config.toml
n_experts = 48
experts_per_token = 3
d_expert = 48
d_shared_expert = 64
moe_layers = [0, 1, 2, 3, 4, 5, 6, 7, 8, 9, 10, 11, 12, 13, 14, 15, 16, 17, 18]
routed_scale = 1.73
balance_loss = 0.00614
balance_bias = false
router_z_loss = 0.0001
router_bias = true
vocab_size = 14415
tie_embeddings = false
lr = 0.0051
grad_clip = 1.0
steps = 7322
Below are experts of layer 12 (counted from 0) of a mixture-of-experts language model. Rows are named down (a neuron's output weights, with its number) and show model dimensions 0-127. Each number is 128 + 24 x the weight over its row's rms, rounded and kept within 0 to 255.
Before each expert's rows: "comes before" lists some tokens at least twice as common just after its tokens as in all text. This comes from a sample of Wikipedia text that the model never trained on. Tokens count by the router's weight.

# expert 24
comes before: " (", ",", "-", ";", " =", " born"
down0 [151  88 177 152 131 140 144 104  96 138 138 146 135 130 134 132 105 137 152 112 143 128 103 112 117 117 129 124 130 177 158 140 112 118  62 151 181 142 163 124 128  99 104 118 124 161 124 151 181 133 157  63 134 109 121 116 101 157 143 135 141 149  98 138 115 183 163 138 129 104 193 130 136 144 138 115 157 137 123 136 158 130  90 155  92 133 140 133 154 128 157 116 128 124 113 140 180 107 145 144 140 145 102 161  95 155  87 111 120  95 125 148 129 104 107  99 142 132 116 147 116 126 176 105 140 119 114 111]

# expert 2
comes before: " |", ",", " (", ";", " by", " –"
down0 [154 135 159 109 142 107 132 113  99 152 146 168 121 166 157  86 163 130 100 144 147 124 148 104 140 167 121 124 135 105 101  90 157 135 111 115 152 126 104 167 138 122 112 159 137 125  94 136  97 129 115 173 145  95 150 139  75 120 123 120 100 161 142 127 145 105 149 118 141 119 164 153 150 141 130 143 133 130 124 180 125 133 144 151 133 138 118 120 163 123 109 155 112 192 119 173 159  95 148  94  90 116 144 142  82 131 134 135 118 126 184 127 113 153 116 161 118 122 155  80 162 155 129 145  81 138 142 112]

# expert 27
comes before: " |", " ", "==", "2", "===", " -"
down0 [117 113 222  95 114 145 117  99 143 101 147 108 119 133 140 146 126 121  96  87 128 136 137 133 123 117 118 147 147  88 148 132  81 159 129 131 127 138 134 134 139 112 173  71 139 112 132 104  99  98 167 126 111 155 117 132 138 146 120 151 134  89 119 143 125 151 178 141 106 128 132 126 137 115 102 142 153 118  77 125 143 161 128 111 109 153 164 115 110  80 104 132 154 119 160 106 146 133 154  97 141 134  87 118 116 165 120 114 107 153 122 148 132 105 142 176 180 118 150  79 137 105 156 160 142 107 133 129]

# expert 46
comes before: " ", "\n", " —", " %", " $", " USA"
down0 [ 86 166 155 131 106 105 130 149 117 135 150 153 169 141 151 112  91 160  27 115 135 109 107 119 119 159 161 135 138 132 159 115 159 109 126 120 129 140 128 142 134 126 120 109 153 128 151 119 149 139 164  97 145 117 104 147  94 130 107 150 120  99  59 208 122 131 122 154 112 119 117 125 142 146 132  99 143 137 144 153 155  89 115 140  89 130 169 138 119 102 149  88 134 139 144 138 148 110 158 146 123 109 105 163 124 145 101 152 138 137 130 110 169 139 149 108 114 117 111  90 142 151 117 125 123 123 145 149]

# expert 5
comes before: ",", ".", " and", " of", " in", " ("
down0 [115 128 123 100 105 164  98  85 124  95 173 110 137 124 138 133 113 123 148 160 126  76 137 140 176 123 158 145 123 127 123  94 113 167 111 135 136 146 108 145 136 147  92 109 105 142 130 144 165 106 176 145  97 117 123 135 115 155 150 150 129 148 102  97 108 184 128 143 177 145 164 123 107 121 132 177 108 137 133 138 122 127 111 100 145 139 123  60 121 110 158 124 111 163 148 119 115 153 107 124 119 120 109  87 108 136 131 137 127 149 143 103 148 152 146  85 120 100 121 125 174  87 108  98 151 163 148  82]

# expert 36
comes before: " of", ".", ",", " in", " and", " to"
down7 [139 105 137 131 100 107 138 148 158 118 125 122 143 135 105 152 125 146 107 117 114 129  87 124 119 114 137 135 133  75 162 130 134 144  82 128  89 135 134 170 118 120 158 109 159 142 111 120 160 142  86 143 107 134 150 182 164  68 152  92 157 117 101 102 118 128 137 148 141 114  88 111 116 111 139 129 104 153 121 136 128 132 120 122 154 164 157 137 130 131 172 126 105  99 118 160 111 129 162 108 176 115  99 159 120 101 127 122 142  79 189 112 133 147 120 117 117 143 115 123  78 159 157  83 176  92 114 132]

# expert 25
comes before: "-", "\n", ":", "|", "°", "′"
down7 [169 152 111  96 151 119 117 171 124  96 119 106 115 167 155 157 176 135 124 112 130 125 167 162 112  84  95 118  90 114 138 119  98 120 161 134  74 101 129 151 119 103 104  97 116 112 130 101 116 123 131 137  75 114 128 107 156 107 165 145  96 118 161 129 110 139  77  96 115 123 161 100 117  93 127  75 119 173 170  95 117 132 141 134 122 100 125 135 104 113 131 166 140  73 141 115 148 120 120 146 105 107 140 137 112 132 151 152 130 137  91 119 117 101 123 117 101 164 149 140 135 116 141 128 107 128 169 111]

# expert 9
comes before: " the", " he", ",", " was", " it", " she"
down0 [136 110 118 140 157  89  90  89 109 144 144 122 117 162 114 149  90 109 150 137 161 134 187 162 148 148 128 149 160 132 131 113 159 127 145 136 119  84 120 125 147 150 123 138 133  99 136 140 107  99 131 168 139 111 116 114 152 135 133  95 108 114 152 109  87 172 105  93 113 113 115 128  91 134 129 117 169 133 102 139 155 147 127 126 152 102 130 144 120 106 153  98 158 113 186 122 135 150 130 117  81 144  81 114 169 112 139  81 148 129 115 100 129 129 152  95 125 135 135 111 114  80 142 178 147 133 175  85]

# expert 30
comes before: "0", "5", "4", "3", "6", "7"
down0 [ 97  72 117 113 129 109 170 115 115 137 115 124 136 151 149 107 126 126 106 104 106 130 155 139 125 143 151 125 145 122 136 134 137 114  83 128 158 116 129 133 129  68 100 146 139 152 115 144 110 128 143 111 131 134 115 147 119 117 130 103 130 183 156 132 107 131 110  87  85 106 153  80 132  76 121  85 104 140 115 145 111  97 162 168 138 154  89 148 161 144 128 107 140 174 161 105 137  99 144 117 201 135 100 163 120 162 129 130 166 126 131 128 114 127 133 153 116 147 138 106 184 116 125 117 126 136  73 103]

# expert 10
comes before: " ", " |", "%", "0", "3", "5"
down0 [113 145 108 117 135 143 120 151 158 131 138  88 118 138 118 139 121  88 153 162 146 143  93 108 123 118 135 138 112 106 134 114 141 126 128 158 132 140 113 141 124 108 129 140 132 122 175 110 123 126  99 125 122  79 114 149 122  91 119 160 148 123  93 141 154 145 147 184 148 146 123 121 113 126 108 145 130 156 122 128  92 113  82 133 158 130 104 162 116  75 124 120 104 125 174 118 127 146 164 117 109 152  93 120  72 134 136 125  92 133 120 101  78  96 140  59  96 156 147 130 170 165 140  80 170 100  95 156]

# expert 11
comes before: " ", "\n", "|", " +", " −", " —"
down7 [117 189 145 120 130 119 138 184 133 137 139 101 133 164 119 107 103 103 122 108 122 139 131 109 158 177 124 140 120 143 129  85 103 137 107 104 133 119  70 135 119 122 122  68 131 139 126 128 115 130 145 166 116 159 130 138 165 109 118 145 112 121 182 147  98 134 122 134 110 150  77  97 155 156 130 174 122  87 106 147  90  99 112  96 139 139 128 167 139 140 103 143  99 137 122  95 128 104 125  99 175 134 144 113 171 121 133 119 125 136 115 120 120  80 149  90 134  91 116 127 141 129 101 133  88 112 180 119]

# expert 40
comes before: ")", "0", ".", "5", "8", "6"
down0 [106  77 119 127 128 143 108 120 150 110 147 126  78 141 132 109 123 129 134 143 179 134 149 152  76 136  87  72 138 126 130 152 132 133  84 119 131  80 121 122 161 124 140  99 100 115 129 112 121 147 165 169 131 149 151 146 107 109  62 169 100 125 142 134 106 130 141 125 154 115 164 106 111 114 154 102 115  93 136 110 102 147 140 158 107  97 138  90 107 101 121 116 121  80 127 135 106 111 101 103 112 148  90 121 126  97 164 135 120 141 123 119 150 133 146 127 115 134  98 111 120 205 125 157 148 100 135 134]

# expert 21
comes before: "|", " |", "1", "0", "2", "3"
down0 [130  94 124 151  76 133  93 118 101 152 141  65 138 121 157 122  82 177 132 135  96 163 149 119  97 107  78 136  96 131 143 117 124 134 114 147 109 140 157 151 104 123 139 124 142 133 136 131 112 181 113 112 152 111 144 139 102  87 128 124 122 125 141 150 146 129 117 115 171 150 119 113 143 113 112 138 169 163 143 119 118 119 141 199 110 150  90 115  99 128  81  90 128  93 108 128 117 152 116  93 150  93 137 123 137 114 149 170 101  90 114 140 120 127 126 127 129  97 148 161 165 121 155 142 131 166 159 133]

# expert 0
comes before: " the", " a", " be", " his", " other", " its"
down0 [107 130  85 143 182 142 128 116 122  87 142 132 134  96 137 118 142 159 129 161 122 184 116 143 145 142  96 120 137 106 108 110 167  80 137 124  97 102  70 128 150 153 161 101 117 154 144 121  86  89 128 128 136 148 161 139 166 106 165 152 147 152 101 106 178 133 148 145 120 109 158 150 133 168 162 131  97 146 152 142 171 121 118 117 107 108  86 142 114 123 193 125 152 137 138 136 128 120 108 125  93 153 135 122 115 128 106 102 139 136 109 111 101 116  96 167 166 123 114 137 121 125 127 130 123  83 114 120]

# expert 16
comes before: " the", " ", " a", " his", " their", " this"
down0 [125 129 133 134 148 122 132 102 141 132 130 111 138 146 125 191  88 153  87 135 135 123 133  95 140 151 152 144 133 140 146 121 169  80 136 128 118 172 156 115 167  63 138 124 147 142 175  92 158 136 107  98 116 147 137 190 111  81 162 121 125 155 153 124  98 146 102 148 104 137 156 117 160 138 126 128 121 149 151  87 100  98 103 118  79 101 127 124 151 105 132 158 152 156 143 154 147 122 160 156 103 135 117 113 125 123 141 153 122 172 151 151 157 160 125 141 123 154 180 129 111 122 118 121 152 153 116 120]

# expert 29
comes before: "1", "2", "3", "4", "5", "6"
down0 [126 142 120 179 134 120 176 138 110 124 123  91 135 104 132 116 105 121  96 160 124  91 108 143 130  93 167 120 158 166 144 101 109 120 128 144 135 179 137  88 119  99  97 109 107 154 113 106 127 136 101 102 120 119 116 125  85 122 131 136 145 111 128 131 118 164 179 130  84  86 145 110  96 108 133 133  79 117 106 108 128 166 145 146 133 141 154 118  93 107 168 147 119 136 117 103 129 153 108 135  84 155 123 106 149 128 180 132  87  93 162 152 120 148 155 115 131 118  99 137  74 127 134 174 122 110 142 157]

# expert 17
comes before: " ", "-", " Best", " $", " Year", " United"
down0 [ 96 133 125 167 156 144 153  93  99 173  97 110 129 143 133 138 130 146 126 126  93 137 151 128 128 159 156 136 157 103 118 130 170 144 175  87 153 195  97 171 118 176 117 138 142 143 108 149 174 124 133 111 123 122 144  96 118 150 127 137 152 151 159 145 133 167 153 143 141 119 136 112 129 141 137 144 166 148 142 138 125  98  85 121 133 122 136 131 132 164 138 118 157 124 158 160 145 107 103 117 138 150 152  60 115 103 105 107 116 137 177 117 149 154 125  94 129 151 158 168 155  93 141  91 115 125 128 132]

# expert 45
comes before: " of", ",", ".", " and", " in", " are"
down0 [125 133 148 129 119 151 152 117 113 151 100 152 158 111 124 106 141 132 115 126 138 128 109 114 112 129 136 130  97 120 135  91  81 131 173  87 132 136 125 120 143  73 151 167 149 131 169  95 117  93 153 157 127 138 144 161 138 173 103  96 135 156  97 136 110 123 102  95 116 145  91 137 191 171 106 157 126 151 128 127  81 131 130 133 104 155  91 109 114 111 145 156 105 113 106  98 125  91 164 103 143 152  88 167 127  77 152 128 124 128 137  85 104 134 156 123 113 152 136 114  85 146 112 157 143 100 141 135]

# expert 22
comes before: "\n", "|", "-", "==", "The", "==="
down7 [126 138  91 129 154 146 122 143 132 125 153 146 118 163 138 116  90 134 167 124 142 121 133 155 196 161 140 184 119 118 139 124 181 159 147 123 120 111 173  93 125 152 135 144 129 169 150 130 105 132 130 127 102 163  80 113 149  95 151 110 104 141 174  97  86 125 113 156 157 106 129 159 116 135 108 137 137 131 132  97 108 112 130 160 137 147 137 125 118 116 151 119 145 130 102 147 125 104 119 178 115 130  74  97 137 118 145 208 125 128 105 107 131 143 124 130 143 132 126 140 181 137 143 130 149  88 129 153]

# expert 26
comes before: "2", "1", "|", "6", "3", "8"
down0 [109 131  63  93 110 125 129 141 132 143 167 141 115 138 119 143 126 126 102 121 111 105 146 124 233 102 139 146 136 121 106 130 175 122 131 127 115 128 124 144 117  94  99 157 120 121 124 152 121 121 119 127 140 137 173 130 131 138 124 106 117 157 132 119 111 144 149 143 133 114 140 114  95 130 114 162 131 123 138 105 124 103  97 162 140 108 137 130 147 102   0 111 134 126 132 110 126 118 113 155 141 131 112 128 133 104 140 174 128 147 128 107 125 117 120 140 130 106 134 143 121 132 183 140  94 125 126 159]

# expert 37
comes before: " |", "–", ")", "0", "5", "4"
down7 [125 151 134 125 129 127 159  96  97 142 114 161 152 103 129 114  94 140  80 134  93 101 109 117 157 158 142 108 115 119 110  81 161 136 119  95 140  93 104 135 122  84 114 139 146 149  92 136 136 134 116 127 150 144 133 145 112 116  97 157 171 109  99 156 144 145 149 132 125 113  97 127  81 144 132 190  71 100 153 162 105 130 126 148 114 124 141 151 125 116 117 145 126 168 125 105 122  83 156 113 152  80 138 108 160 112 165 141 139 107 147  83 124 121  91 172 138 125 133 129 143 124 117 112 145  73 130  85]

# expert 4
comes before: "9", "0", "1", "8", "2", "7"
down0 [129 211  97 132 108  85 118 125 128 121 126 161 115 139 106 156 111 148 141 129 132 104 147 136 142  97 125 128 152  85 140 122 144 146 148 102 111 163 158 140 119 107 118 133 137 153 156  76  99 106 148 123 106 131 161 158 143 103  96 132 100 132 157 120 119 150 131 127 126 108 129  75 163 172 150 127 138 123  88 113 125 107  84 112 111 151 117 141 126 167  97  97 138 135 146 145 150 122 149  78  85 169 104 142 171 128 127 103 120 127 158 145 115 137 134 121 105 124 106 144 149  87  65 143 138 106 113 109]

# expert 44
comes before: " to", " the", " in", " by", " a", " as"
down0 [124 100 157 170 117 149 104 115  93 151 130 126 102  98 135 136 119 152 126 151 123 150  73 115 160 139 123 148 136 143 179 133 129  71 137  89 147 100 145  75 132  99 123  93 123 105 162 106 135 116 119 186 155  91 174 126 139 124 132 160 132 135 141 130 116 137 129 120 158 119 139 163 123 129 128  97 102  97 134 122 121 130 101 111 121 161  93 132  91 152 215 113 131 154 135 129 170 117 128 108 125 106 115 147  97 131 154 128 138 121 142 111 101 159 116 152 134 135 161 132 144 167 147  87 153 137 111 116]

# expert 3
comes before: " the", "\n", " The", " a", " He", " In"
down0 [162 120 137 184 125 113 138 131  92 136 124 137 161 131 163 150  84 109 148 117 161 106 126 103 119 117 129 118 134 106  99  83 123  50 120 124 131 153 145  88 155 106 133 122 105  89 131 131 147 133 134 119 122 103 121 138  66 160 126 108 159 123 121 124 132 118 120 105 152 168 147 137  85 111 165 127  76 104  99 123 130 171 126 132 124 113 138 122 120 144 147 123 139 116 143 126 109 111 146 161 176  90 134 138 136 155  86 124 127 177 133 113 142 137 118 101  95 159 195  83 127 121 119 135 107 124 104 133]

# expert 42
comes before: " ", " \"", " Born", " The", " •", " Died"
down0 [159 101 128 146 132 128 149  93  93  98 104 130 142  87 177  99 117 140 128 139 126 156 149 137  76 134 149 145 118 125 114 103 112 183 123 110 145 123 112 123 193 133  71 156 167 143 147 168 106 130 185 144 124  86 160 124 100 122 122 134 119 127 119 107 155 138 127  97 127 205 140 116 133 118 127 127 120 175 105 147 136 107 124 117 150 159 144 161 119 128  93 137 142 130 121 124 119  79 118  81 115 101 104 128 145 149 121 125 115 115 146 131 140 123 174 125 134 114 117 112 147  92 118 142 151 157 158 108]